{
  "d_expert": 128,
  "d_shared_expert": 0,
  "router_score": "sigmoid",
  "optimizer": "muon_variant"
}
Below are experts of layer 3 (counted from 0) of a mixture-of-experts language model. Rows are named gate (a neuron's input weights, with its number), up (a neuron's input weights, with its number), down (a neuron's output weights, with its number) and show model dimensions 192-255. Each number is 128 + 32 x the weight over its row's rms, rounded and kept within 0 to 255.
Before each expert's rows: a language model's description of what the expert responds to. This comes from a sample of Wikipedia text that the model never trained on.

# expert 5
Foreign name pieces. Middle and end pieces of foreign proper names and place names, often Slavic, Korean or Spanish, such as Aust-ria, Sychans-ke, Alessand-ro.
gate0 [155 117  99 144 134 157 129 152 127 147 133 121  87  71 127  65 165  92 163  85 114 156  74 178  84 133 154 102 151 130 130  86 117 158 169 118 180 160 131  48 101 143 158 155 136  96 145 138 114 183 163 102 101 114 130 139 135 151 111 138 119  98 115 203]
up0 [134  81 135 109 149 107 235 132 162 114 111 118 125 156 145 181 180 140 152 159  76  88 126 154 116 158 127 143  99  80 156 144 158 106 139 168 139 126 156 162  99 152 124 127 153 176 113 103  52  81 112  88 117 123 105  79 128  82 150  80 113  84 157 168]
down0 [139 138 138 145 148 139 134  68 101 148 169 137  90  88  96 101  94 131 132 110 151 129  88 168  53 125 130 122  76 108 110  98 115 172 111 196  38  36 135 156 116 129 108 193  95 146  99  85 127 171 108 137 134 122 124 173 156 146 126 125 141 135 124 186]
gate1 [119  75 107  62 142 100 140 135  79 147 102 127 127 137 113 140  76 154  69 124 164 134 117 123 183  93 139 164 135 124 111 154 175  54 158  79 112 171 152 142 113 140  89 116 123 107 171 147  96 170 139  89  62 133 206 132 130 124  78 133 101 201 117 179]
up1 [129 112  94 175  90 142 118 102 151 119 200  86 120  99 139  98 118  96  58 119 193 135 105  81 106 129 159 127 131 104 137 170 216  99  73 105 133 126 126 151 146 105  99  90 150 125  94  98  63 130 119 143 173 138 124 104 133 129  91 206 173 126 128 150]
down1 [121 158 162  83 188 176 159  54 139 128 107 132  84 108 151 163 138 167 146 150 112  97 154 114 107 129 114 118 144 107 128 139 159 105 186 188 105 138 135 142  93 143 113 119  89 105  42  44  97 151 162 105 154 134 190  82  88 102 135 141 137 100 115 166]

# expert 10
Nouns in culture and institutions. Nouns like film, album, School, University, list, and mid-word pieces like em and ain, mostly in music, film and school articles.
gate0 [123 125 109  96 146  98 122 158 122 136 151 131 178 139 164 157 107  89 117 124  79 157 142 110  90 169 174  95 173 151 151 164 142 172 161 141 155  86 111  90 146 153  83 147 185  88  80 164 122 156  93 131  39 135 142  86  65 134 248 129 123 195  99  84]
up0 [ 85 193  81 146 102 119 144  93  72 105 146 111 141 147 149 141 114  91 114 121 175  66 133 143 159 108 102 158 181 129  84 161 162 142 111 149 148 189 101 153  97  98 140  89 141 217 127 151 122 113 162 146 127 175 136 162 150 118 113 155  63  75  92  65]
down0 [101 125 146  68 135  95 176 195 147 129 106 135 134 143 160 106 147 133 125 150 126  33 165  86 196 151  76 118 112 148 110 102  73 211 135 113 118 126 146  68  83 144  97  87 143  81 100 128 107 121  98 102 181  67 143 134 143  82 148 121 138 140 147 134]
gate1 [111 168 121 113  91 157  91 107  78 118 133 120  97  70  97 144 141 147  91 111 149 144 213 108 137 108 129 104 216  84 141 127 116 186 122 143 120 144  94 169 178 127 105 174 172 125 144 137 128 148  66 215  88 145 133  83 129 213 125 140 144 105 134 183]
up1 [126 126 142  71  84 147 123 142 108 154  96 130 120 129 136 117  62  98  74  94 168 152 141 128 113 161 129 183 142  46 121 134 109 141 115 134 114 145 119 106 129 151 161 137 110  63  91 152 149 136 153 180  99 113 132 115 159 104 174 161 132 162 197 124]
down1 [124 157 158 179  99  92 152 127 159 109  71  81 154 107  89  95 156 123 146 116 131 155 183 127 137 120 150  96 115 147 101 169  89 115  99 103 123  71 125 131 132 138 143 110  43 210 141  98 141 105 193 153 110 116 144 152 228 163  61  90 123 171 111 150]

# expert 2
Commas and function words. Commas, and, was, is, possessive 's, closing parentheses, plus the suffix al in words like Peripheral, Glottal, Several.
gate0 [ 95 135 205 116 194 156  91 124 125 188  69  87 178 153  93  68 150  92 117 145  96 114 104 159 117 146  52 142 110 175 133 101 165 148 149 120 118 150 161 139 150 138 143 136  89 152 128 119 156 140  97 159 157 159 113  86 136 125 174 108 157  80 153 149]
up0 [103  55 111 122  87 115 121 108 128 175  71 137  98 109 141 185 164 134  89 184 123 148 131  51  81  89 140 124  88 118 110 137 127 130 119 152 154 190  74 124 153 146 187 168 130  83 158 137 115 180 117 137 144  54 191 140 213 108 156 121 125 136 127 152]
down0 [102 118 160 142 102 114 128 108 187 174  84 102 122  77 185 140 146 149 146 162 118 123 136  75 142 111  97 156 155 139 133 141 115 118 104 112 169 166 140  77 134  65 108  75 136 168 150 125 123 136  86 118 114 177  70 159 105 109  61 135 147 148  88 112]
gate1 [ 89  91  92 102 121  74  91 100 138 100 149  88 109  81 130 129 163 132  84 144  75  95  99 113  91 189 158 103 145 164 101 138 127 157 117 148  55 135 120 140 166 141 105 137 122  66 181 158 148 151 114 110 115 114 168 150 111 154 161 113 157 142 133 125]
up1 [161 128 180 116 133 171  97 109  93 123 103  93 149  64 181 140  89 109  75 124  87  78  93  82 133 156  75  77 175 132  94  83 141 181 107 142 128  94  89 124 125 102 129 116 111 118 115 114 176 158 111 139  85 102 122 127 117 138 113 137 140  80 126 178]
down1 [151 119 159 158 132  81 154 149 137 127  62 131  80 129 148  83 137 110  88 178  96 151 122 138 159 134 100 110  78 187 133 121 100  77 126 132 178 177 174  75 145  95 109  90 125 111 155 154 102 138 102 104 133 164 107  91 106 169 110 100  85 137 145 165]

# expert 19
Table cell separators. Pipe separators and abbreviated column headers in stats tables, such as SPG, GAA, race codes, and values like 3.0.
gate0 [145 142 169 132  98 141 108 134 121 104  88 158  88 197 114 142  91  99 153 112 103 140 134 188 140 122 153  94 156 121 176 156 132 151 113 139 168 100 186  79 110 145 142 192  53 140 165 152 148 112 116 150  81 112 192 172 137 103 153 157 126 156  81  68]
up0 [125 120 111 110 160 169  97 137 150  78 165 106 139 177 111  61 120 132 156 123 128 132  71  66 185 115 151 151  72 112  94 100 117 117 136 162 103 157 116 134 179 164  73 134 129 142  93 103 153 172 122  49 123 128 123 159 133 127 158 119 161 119 158 178]
down0 [140  99 128 133  77  36  92 151  79 125  69 103  78 139 151 118  40 144 124 142 127  99 156 113  72 183 104 188  42 109 123 118 137 102 131 106 164  64 143 148 122 149 124  92 103 191 115  83 122 207 145 131 110 103 158 147 140 137  84 102 210  73 157 181]
gate1 [111 189 134 135 106 180 114  96 143 144  92 134 143 179 137  99 146 158  72 209 158  90 195 117 109 109 149 213 113  32 163 118 154 172 161 121 139 124 128 107 124 130  39  76 158 126 135 123 158 143 133  67 146 102 205 146 136 111 117 132  82 147 139 172]
up1 [147 159 146  86  59 157  56 136 165 136 150 173  88 212 147 106 142 137 141 129 113  80 137 147 164 107 144 110 175  32 150 174 183 163 155 152 145 151 165 186 113 195 114 137 116 137 100  87 167 151  97 154 147 107 133 143  68 124 146 149 168 106 169 109]
down1 [ 90 105 125 132 149  82 112 107  83 122 151 157 167 143  95 132 127  94 143 134 131 156 135 104 160 164  99 138 133  95 141  98 146 143 175  80 171 112 140 110 115 135  78 101 114 137  71 115 119 135 138 115 120  93 166 119  61 116 119 166 111 139 141 128]

# expert 14
Hyphens and word openers. List-item hyphens at line starts, word-final r or l in German names, and capital or un openers like I, Al, U, un.
gate0 [153 137  67 108 106 107  91 106 166 166 140  88 148 126 125 128 178 141 151 106 158 162 159 100 145 100  68  97 165 151 125 193 132 179 116 182  81 105 148  86 121 127 101  98 151 148 155  97 166 136 199 132 140 144 150 124 119 108 130  98 136 126 122 171]
up0 [118 132 180 110  76 173 114 103 122 175  82  86 180 131 142 137 126 136 154 165  90 122 109 136 130 148 183 168 105 148  61 130  85  51  74 134 103 171 139 165 141 149 168  82 145 125 186  59 156 148  77 107  97 130 125 140  78 106 152 161 124 126 128 173]
down0 [109 104 106 152 113 108 122 138 121 149 139 157 152  93 104 163 149 100 102  95 134 119  80  63 145 201 121  60 120  38 151  41 152 142 172 116  97 109 145  97 122 119  77 131 105 143  93 126 140  65 118 128 106 121 124 145 133 175 102  86 101 105 165 104]
gate1 [ 67  88 154  39 194 114 164 185 147 133  90 136 154 139 123 102 184 162 164 118 108 145 136 128 138 120  76  48 153 159 110 117  80 126 105 112 138  74 110  91 108 143  85 122  68 211 162 179 105 120 102  96 162  57 155 150 141  84 152 164 166 109  81 110]
up1 [114  57  72 139 135 129 176 120  78 150  99 216 197  87 125 111  99  86 143  79 128 155 145 138 129 147  73 144 155 135 115 143 182  87 142  98 122 152 117 150 106 179 118 144  96 184 103  77 172 182 101  97 138  87 112  90 175 184 122 105 134 107 131 125]
down1 [ 96 131 117  91 124 171 139  97 151 191 130 140  89 111 122 177 135 127 108 109  68 134 150 145 115 121  91 147 138 154 154 103  81 161 108  56  96  98 194 178  84  99 149 108 140 108  77 160 115 180  86 123 117 123 124 122 147 116 114 120 100 169 106 113]

# expert 4
Noun-ending suffixes. Final noun-forming pieces ending a word before of, commas or periods, such as -ation, -le, -ity, plural -s, plus career, team.
gate0 [107 148 164 144 154 173 184  59  86 113 108  94 122 128 128 160 134 124 108  93 159 142 148 121 160 171 144 107 131  99 163 141 155  98 173 102 147 111 139 163 154 164 117  92 105  61 101 145  82 117 118 127 156  75 103 132 136  85  59 143 102 150 181 176]
up0 [118 100 152 100 123 119 127 117  98 146  99 118 139  96 103 168 139  63  78  92 123 173 142 133 123 137 122  77 110 111 140 150 191 158 191 145  94 108 176 123 134 148 190  98 104 117 137 177 107 116 136 125 139 109 162 113 161 157  87 109  75 108  90 137]
down0 [ 92 137 156 101 148 120 106  71 110 110 212 135 147 129 107 131 154 163 173 154  97 142 140  92 110 162 159 113 201  89  94  98 123 125 142  84 133 153  85 161  75 109 139 215 181 153 113 103 164 133 120  98 109 131  79 141 105 166 228 119 129 143 168 104]
gate1 [115 111  85  93 122  38 126  76 149  86  76  78 145 147 117 117 121 113  93 143  89 117 121  67 162 135 143 137 109 124 129  85 126 143 130 125 128  86 109 145 168 157 122  85  75 129  66 126 154 130 106 116 100 145  89 142  83 128 134 126 106 122 133  84]
up1 [ 97 105 126 152 141 107 104  61 143 113  72 212 141 178 147  92 155  81  92 153 151  83 155 170  94 119 146  76 136 154 130 117 135  96 141 109 127 145 153 154  46 134 153 134  99 125 143 159 139  87 102 145 115 137  72 165  93 155 168 126  99 127 125 135]
down1 [127 102 117 103  85 122  89 142 128 181 123 151 166 146  97 104 142  97  94  95  92 152 148 127 138 120  73 173 144 140 160 119 117  97 117 121 100 154 143 151 130 139 129 105 140 113 169 129  94  99 109 227 121 118  79 113 112 151  24 168 125 153 139 111]

# expert 13
Symbols and odd pieces. Quote marks, degrees, primes, percent, brackets and rare pieces like ph in Philadel-ph-ia, plus Vietnamese and Japanese characters.
gate0 [159 102 151 123 124 149 100 227 149 149  75  69 127 132 161 135 118 133 129 160 109  53  69 106 152 180 129 125 148 164 115 105  96  76 108 128 110 156 137  94 171  87 181 121  77 184 106 104 168 130 121 200 119 194 145 164  83 137 146 121  77  83 122 128]
up0 [139 101  93  56 112 161 171  94 125 113 193 135 122 164 111 133 131  84 113 110 144 171 194 162  85 134 100  78 125 114 133 147 146 113 173 172 130 105 124 123  84  76 163  83 182 138 124 154  93  82  87 115  63  83  94  70 108 123 176 155 109 149 131 133]
down0 [146 159 160 146 180 134 114 118 180 150  99 150 165 110 138 131 137 142 115 154 127 130 135  98 164  67 118  93 174 178 105 140 187 158 162 115 144 134  99 114  99 150 143 123 108  87  75  81  64  96 132 108  88 107  70  97 130 105 131  85 117 156 123 142]
gate1 [ 96  61 203 131  96  85 186 150 140  77 134 144 117 122  84 154  85 129 174 187 155 145  93 126 140  90 150 132  78  78 141 136 104 116 103 130 127  94 118 134 130 128 115 103 101  92 204 124 145  83 129 119 125  78 143 151  87 114 146 118  99  87 188 119]
up1 [114 101 108 140 131 135 204 130 129 104 196 144  83 153 130 140 131 105 104 157 112 118 109 103 130  34 149 147  84  98 121 154 146 135  83 117 147 135 120 148  92 122 153 145 182 133 127 167 118 143 122 162 139 129 118 145  66  75 110  60 151 171 126 181]
down1 [117 127 177 100 116 147 109 191 132 161 138 161 140  92 110 102  65 133 100 150  87 129 135 119 151 104 217 163  83 113 121 115 127 170 148 176 106 111 109  92 151  44  89  69 186 107 100 127 148  69 149 183 163  82 138 123 132 147 109 136 160 146 128 141]

# expert 0
Lowercase word-opening fragments. First pieces of lowercase words split into tokens, often after the or a, such as eff, contin, consid, comp.
gate0 [106 156 142  82 151  80  71 118 132 154  85 218 147 101 133 182 136  94 128 146 118 110 126  95 102 106  92 139 166 126 109 198 110 162 181 136 100 138 130 151 143 118 157 112 177 103  91 124 142 164 160 112 120 126 152 135 136 120 202 136  92 166 134 179]
up0 [ 81  89 148 103 115  99 132 159 140  85 133 177 104 136 127 218 169 142 136 142 166 122 158  93 133 219 111 129 161 127 138 143 125 125 174  66 125  83 146 180 159 143 115 106 123 143 109 118  98 146 151 100 153  95 128  75 155 151 155 152 117 117 128 126]
down0 [ 95 118 145 110 109  60 141 107 107 149 181 103 110 139 135 128  85 129 136  90 143 171 191 156 131 203 151 112 127 138 151 178 141 143 199 113 108  56 143 164 115  85 178  59 134 110 150 122  91 155 155 134 100 164 185 173 131  80 157 145 116 129  85 115]
gate1 [ 90 152 123 201 104 143 125 119 127 149 133  95 138 114 119 123 170 116 156 176 144  90 192 139 115 103  97 145  98 100 153 153 105  58  81 174 107 122 106 101  46 167  54 126  41 172 169 121 128  93 114 177 118 142 106 144 145 117 137 134  94 159 170 107]
up1 [ 61  73 130 145 131 145 166 127 160  86 165 191 166 110  79 132 142  96 159  68 111 171 145  92 129 146 123  88 151 115 139 121 149 151  81 166 154 151 107 144 158  39 111 153 182 110 134 127  68 102 147 111 124 102 151 102 146 104 109 129 125 152 168  64]
down1 [227 127 143 147 111 133 182 116 103 158  67 183  81 119 191  78 175  96 194 136  95 154 109 117 155 132 153 105 149  72  94 117  94 176 153 179 120 151  90 120 109  83 174 128 133 150  97  89 157 154 116 136  34  97 123 165  59 139 158 111 120 125 135 170]

# expert 23
Digits in years and figures. Single digits and digit groups in years, date ranges, and table figures, such as 18-7-7, 117-4, 2015.
gate0 [166  95  57  82 145 132 136 159 159 121 124 111 109 111 111 140 174 166  90 144  73 142  97 138 126 138 105 122  98 134 109 234 114 108  75  96 129 115 179 152 112  93 124  85 167 147 108  71 146  78 108  85  98  96 106 157 123 121 137 108  53 129 155 117]
up0 [112 130 144  98 116 125  63 113 116 128 112 113  84 177  80 144 121 173 155 104 170 146 176  86 147 128 143 180 163 198 179 109  80  68 167 112 117 158 135  90 200  73 129 156 139 115 131 185 111 160  80 146 138 114 113 139 185 144 148 153 141 122 111 136]
down0 [183 189 132 112 159  62 154 135  83 164 148  60 181 125 194 154 121 129 117  75 125 110 163 112 141 191  96 119 101 135 126 162 155 124 114 124 114 133 120  97 138  88 175 137 194 193 110 161 146  90 168 125 141 116 107 163 158  90 163  97 121 137 144 166]
gate1 [ 84 157 174 133 147 107  97 137 185 110 110 151  77 101  86 125 120  77 124 148 125 136 142 132 106 111 131 100 137 126 169 150 137  97 114 104  60  85 154 187 155 152 144 119 179 112 111 127 126 104 104 124  86 103  82 102 133  77  98 179 162 182 111  63]
up1 [166 171 142 141  81 130  99 140 145 138 139 133 161  92 117 110  87 108 109 125 113 162 146 132 139 142 119 169 134 146 173 117  88 141 115 153  72  87 112 183 144 146 103 114 145 131  80 120 129 129 107 126  61 121 140 110 103 138 104 150 127 163  83 151]
down1 [135 119 185 115 170 129 107 105 104 128 210 148 112 151  97 130 158 134 154 175 151 124  80 142 171  74 125 169 167 114 126 137 125 149  85 150 160 120 110 142 131 114 143 119 124 146 129 100 111 115 119 189 113 121 142 165 132 174  68 126 148  94  97 140]

# expert 7
Word-initial consonant pieces. Initial consonants and clusters like h, th, c, b, s starting a word or compound part, such as Scun-th-orpe, Westing-h-ouse, bare spaces.
gate0 [143 112 186 105 144 140 112 126 135 157 180 144 108  61 106 175 109  97 135 143 138 104 142 109 160 123 114  67 118  95  94 156 163  61 127 113 158 163 108 165 163 111 128 105 150 103 140 160  58  88 164 159 126 116  87 133  98 155 127 106 124 185 162 111]
up0 [106 154 190 135 116 131 146  87  78 136 177 155  98  61 119 163 123 118 131 147 170 162 120 108  91 124  58 162 125 110 155 164 130 114 186 116 153 125 137 159 161  85 113 105 124 124 101 145 117 115 105 100 167 143 117 183 133 136 142  93 164 177 126 157]
down0 [150 137  93 138 121 151 112 109 154 178 159 135 109 147 107 129  97  95 156 125 126 108 145 167 171  40 140 133  98  77 123 127 158 105 160 100  84 107 113 145 175 157 118 104 138 100 152 148 142 148  92 181 144 150 123 148 160 133 136  92 151 170 109 119]
gate1 [123  90 106 165 146 163 113  89 178 158 124 107 107 132 155 143 121 165 140 125 113  73 101 121  90 119 103 130 128 120  74 213 154 137 125 108 145 118 103  93 153 112  83 145 143 152 164 179 149  93 161 137 131 177  65 132 188 125  94 186 150 147 139 156]
up1 [172 133  90  87 152 137 124 170 134 118 131  55 106 122 132 117 133 124 118 146 121 151 144 107 145 157 113  84 191 131 169 134 139 140  96 209 105 154 124 176 182 149 130 128 145 167  93 128 105 124  85 159  75 110 139 108  98 201  82 110 157 117 165 136]
down1 [ 92 171 141  92 127  98 129 138 163 128  73  81 204 132  71  79 125  57 140 137  95 155 157 131 125 117 123  85 100 183 145 112 177 126 128 121  66 122 182 129 128 155 116 117 160 133  83 129 122  93  71 116 176  79 130 103 100 111 157 129 125  95  61 114]

# expert 21
Commas, and, Unicode bytes. Commas, closing parentheses, and, was, is, plus raw byte pieces of Arabic, Persian and Greek script.
gate0 [125  68  72 150  99 174  74 123 120 134  88  73 151  77 135 131 124 140 154 114 144  85 175 103 207 150  92  93 149 130 107  91 157 154  98  95 110 125  85 116 144  98 120 151  58  90  49 115  96 137 166 102 134 106 198 135 152 116  85 109 107 172 158 135]
up0 [113 113 157  91 112  97  85 130  87 159 120 120 183  97  65  94 198 183 116 104 156 115 118 147 173 111  88 121 147 180  93 105 158  94 127 111 127 150 143 130 141  36  97 134 133 157 135 104 143 123 114 120 125 143 132 143 236 208 144 106  85 138 132 172]
down0 [139 162  92 119 107 142 134 122 113  71 170 158 131 107 139 126 163 154 118  97 176 183 189 144  88 160 111 154 127 157 157 180 120 165 139 153 144 134 142 150 147 124 130 131 118 114 111 109 125 111 115 166 151 124 131 142  55 150 135 106  85 104 134  99]
gate1 [ 98 139  84 129  48 128 127 114  97 137  73 118 142  76 156  84 118 161  77 118 112  69 151 161 171 177  67 200 186 151  88 155 136 126 140 125 121 116 188  85 109 154 118 151  93 116 159 150 103 169 133 127  94  99 116 124 105 143 138 117  63  99  90 195]
up1 [161 131 210 135 178 177 132  91 127 155 137 119 117  75 156 131 136 149 159  76 166 141 114 168 109 112 114  92 201 123 131 146 157 135 142 146 150 136 141 112 198 166 130 105 176 169 108 144 162  87  87 151 139 120 160 133  97 157 142  77 141 130  59 122]
down1 [131 130 120 184 195 198 135 146 162 107 133 116 134 121 203 119 143 189 147 134  97 168  80 119 107 106 168 142  36 150 117 124 103 120 131 155  89 138 112 122  96  94 127  95 136 106 124 122 145 126 113 108  48 153 137 169 162  97 157  82 152 101 133 150]

# expert 17
Numbers and possessives. Standalone numbers in tables and dates plus possessive and nominal words like his, her, home, total, team.
gate0 [121 173 121 106  90  49 114 137 102  93 116 147 122 108 159 112 109 132 113  87  87 123 126 157 125 157  78 128 108 121 114 109  95 114  81  86 135 111 147 125 117 108 129 141  94 125 158 125 149 109  94 116 120 127 135 124  75 134  90  91 157  77 117 127]
up0 [137  80 114 118  77 109 206 133 131 138 159 116 147 119 108 184 182  62 129  50 156 126 156 126 133 155  91 106 175  89 149 101 121 140 139 152 108  87 140 116  76  46 126 205  95 147 182 103  47 153 131 153 107 145  97  96 133 128 174  95 168 116  68 149]
down0 [130 135 124 103 115 167 111 101  69 116 182  90 127 112 138  81 120 102 152 101  86 154 108 133 126  99 156 135 133  48 117 123 125  67 131 179 126  72  46 117 157 178 103 103 101 111 149  89 121 167 122 144 154 126 147 101 205  95 113 162 124  98 156  93]
gate1 [124 127 115  74 128 145 165 170  97 122 179 121 160 170 118  93 119 176 151  83 112 157 139  97 200 160  92 143 161 230 152 127 104 121 121 185 161 161  67 135 130  95 144 110 142 182 151 120 159 115 127 150 171 102  87 141 113 154 150 162 112 127 149 100]
up1 [136 142 164 119 140  71 120 126 162 141 124 126 127 113 122  98 132 104  84 156 151 113 116  98  81  94 176 145 135  78  91 138 133 133 129 115 116 148 111 110 201 136 125 126  96  61 115 157 169  95 198  85 149  59 173 137 104 131 153  63 145  84  99 146]
down1 [125 138  94 167  72 157 107 166  72 191 137 112 129 183 107 104  92  83 118 104 142 106 109 119 124  94 137 142  96 109 138 157 110 124 139 144  80 130 131 169 137 174 131  81 118 164  75 146 121  72 168 150 162  83 151 180 110 141 140 121 162 111 197 116]

# expert 15
Vowel name fragments. Vowel-led pieces in names and words, especially Irish, Dutch and German, such as Sinn Fé-in, E-du-ardo, Bresl-au.
gate0 [142 134 124 169 140 140 117 154 101 133  76 144 107 177 195 133 150 179  93 209 111 132  92  80  79 118 113 155 110 109  98 186 101 125  92 142 130 109 161 123  16  85 164 143 167 134  88 157 127  71 123  90 159  95  55 174 136 158 130  91  95 167 185 134]
up0 [ 73 158  89 168 157 141  87 119 175 167  89  83 134 164 142 129 144 135 129 107 168 139 136 119  65 109 127 170 105 130 141 143 159 161  85 106 119 113 209 140  87  73 121 172 117 121 117 172  94  39 131  92 135 112 140  73  90  72  71 122  92 114 155 169]
down0 [ 64  88 154 142 154 156  80 170 133 138 112 153 101 176 156 168 157 144  90 106  93 163  88 131  86 121 129 120 108 152  72  88  65 108  85 152 183 172 142  97  96 163 121 128  77 183 144 160 165 172 161 135  76 111 128 138 121 137  42 108 116 104 188 159]
gate1 [149 118 108 122 138 155  68 154 143 134  72  71 127 173 129 141 134  88  78 130 133 145 117 120 190  94 140  81 109 135 143 142 128  92  93 151  94  99 167 149 132 162  96 112 139  59 172 154  86 159  69 106  66 106 159 164 166 131 111  79 101 153 115 100]
up1 [201 139  57  91  74 151 159 139 134 168  96  68 135  53 106 154 147 125 155 168 118 156  90 114 124 167 125  94 118 107 130 151 117 156  80  70 115 132  71  85 156 107  64 154 136 128 116  78 137 167 160  67 138 116 111  86  96  92 160 119 190 119 111 158]
down1 [153  85 138 115 144 155 131 145 144 133 103 178 128 129 112  97 121 152 104  29 110 141 208 190 158 164 133 143 145  82 146 163 116 131 195 144  81 146 117 150 155 130 164 123  82 115 109 125 177 157 132 122 122 201 116 123 153 122  74 173 112 142 133 124]

# expert 16
Vowel-consonant mid-word pieces. Two-letter mid-word pieces after a first letter or syllable, such as ig in navigation, og, ac, ab, od, am.
gate0 [167 147 169 109  47 159 139 142 103 105 144  71 172 134  66 138 180  87 157 180  71 156  51 115 142  87 163 131 130 128 118 128 153 193  99 112 102 135 171 101 174 149 120  73 187 153 137  99  86 111  97 172 110 130 151 115  67 126 107 187  68 127 116 147]
up0 [ 87 167  83 121  96 127 169  77 154  49 102 136 175 102 193 179  84 166 151 149  50 154 131 117 118 152 126 101 109  95 117 166 106 121  98 158 132 101  77  97 114  86  86 177  80 120 141 132  74  98 101 122 153  99 102 114 128 158 186  76 133 152 122 183]
down0 [ 72 137 133 148 128 129 124  80 171 125  83  96 141  97 184 132  94 161 170 106 119 180  96  86  99 130 139 146 133 146 168 147 118 149  95 148  80 113 128 107  99  50 131  97 125 140 149  71  97 129 126 145 133 109 140 162  63 180 119 127  85 160  92  84]
gate1 [ 89 144 143 113 124 137 106 172 119 120 132  83 120  82 140 165 186 102 135 126 150 117  76 115 104 129  88 125 168 137 172  89 154 141  80 164 177 176 136 173  80  97 127 143 114 204 127  88 144 158 177 112 147  84 121 130 148 127 115 123  91 133 174 111]
up1 [106 116 183 161 124 155 129 142 121 163 115 135 127 146 143  77 161 110  95 151 113 152 129 121 138 121 101 128  57 135 109 146 105 198 175 135  97  99 133 116 105 136 156 146 114  58 103 138 158 120 150 135 114 135 120 140 171 115 151  95 163 152  77 137]
down1 [142 187 162 141 106 105 148  98 159 140 158 136 145 102  82 111  85 103 162 181 111 114 135  96  96 170  93 104 143 125 117 117 138 141 160 191 120 122 114 173  82 170 131 112 162 157  94 148  59  93  76 184 148 118 170 177  95 127 106 150  79 149  88 132]